From a checkpoint of a small mixture-of-experts model trained on Wikipedia: 64.9M parameters, 16 experts in each of 14 layers.
Below are experts of layer 5 (counted from 0) of a mixture-of-experts language model. Rows are named router (the router's row for the expert) and show model dimensions 64-127. Each number is 128 + 32 x the weight over its row's rms, rounded and kept within 0 to 255. Numbers have three digits each.
After each expert's rows: "comes before" lists some tokens at least twice as common just after its tokens as in all text. This comes from a sample of Wikipedia text that the model never trained on. Tokens count by the router's weight.

# expert 4
router:120130131104183090165048108150094130102171111120155144206160147129142114142149070164143141163166146148165187089112120156161073134079119174063057122140162118155132150079106085128060113096047164
comes before: "0", " |", "9", ".", "–", "5"

# expert 10
router:114198073182151167121166144140150160174098152121153150081133137110079195104144083139122067107099110149099119099079148145104178106081119141162189119152115059086122115127119127121170150132171117
comes before: " the", " to", " a", " by", " in", " was"

# expert 5
router:107087127082104115148115159135142136198100071123129083156132146102128078049102110085129102124147147089132119116088120080102149161131107093104170121111155110207135110097118153129121129145094124
comes before: "1", "2", " |", "3", "4", "5"

# expert 13
router:118087120135085106118185117139106127165175102150096134127080081095130150138138205103099126087162171133146114192123115168157095134093116145080117130098189110041113111117120182095152080092110081
comes before: " ", "\n", "|", "-", "==", "The"

# expert 9
router:121178154146101137092103141094111203172154152097077120072123119145117180106108096087173145162157114085188154166158128101164143126170159156083092130125107151091120121123157123153162139168153125
comes before: " of", ",", ".", " in", " and", " for"

# expert 7
router:138095173144126164152142147107115120174170134137146139083159199085135102119169089075151157100103073187116118156142085174118132112130192168143119132140137110123157079126156121118164108061127143
comes before: "0", " |", "9", "4", "8", "7"

# expert 14
router:093135106088152104112196162114174141122090140096183114106154085091124193200072132097121143135117067087139131136119131106069197081125139129146087107089149147172082145148139141154145106064113118
comes before: "\n", "1", "2", " The", " In", " He"

# expert 15
router:096120111155115162130197137169099139130122134185136105119129130111141135122062187137170129178133136065092116123146120185064169144117148134173163098112023103083138159115161061162124114166059158
comes before: "9", "1", "0", "2", "8", " the"

# expert 2
router:109076158112107076043106174164158164078122146119104119122097130152108061124170120194167148098144205128147167124124110141183124105137098096170149129192125161074170130158129079110107085121130153
comes before: " the", " ", ":", "°", " a", "′"

# expert 1
router:115131170117104139142110129102115164110107108119131123074096187133138173100126191165144120124136164095095126113144131089155165149112150131131131150168127131107150212091114127122050118166116139
comes before: " |", "s", "\n", ":", " of", " and"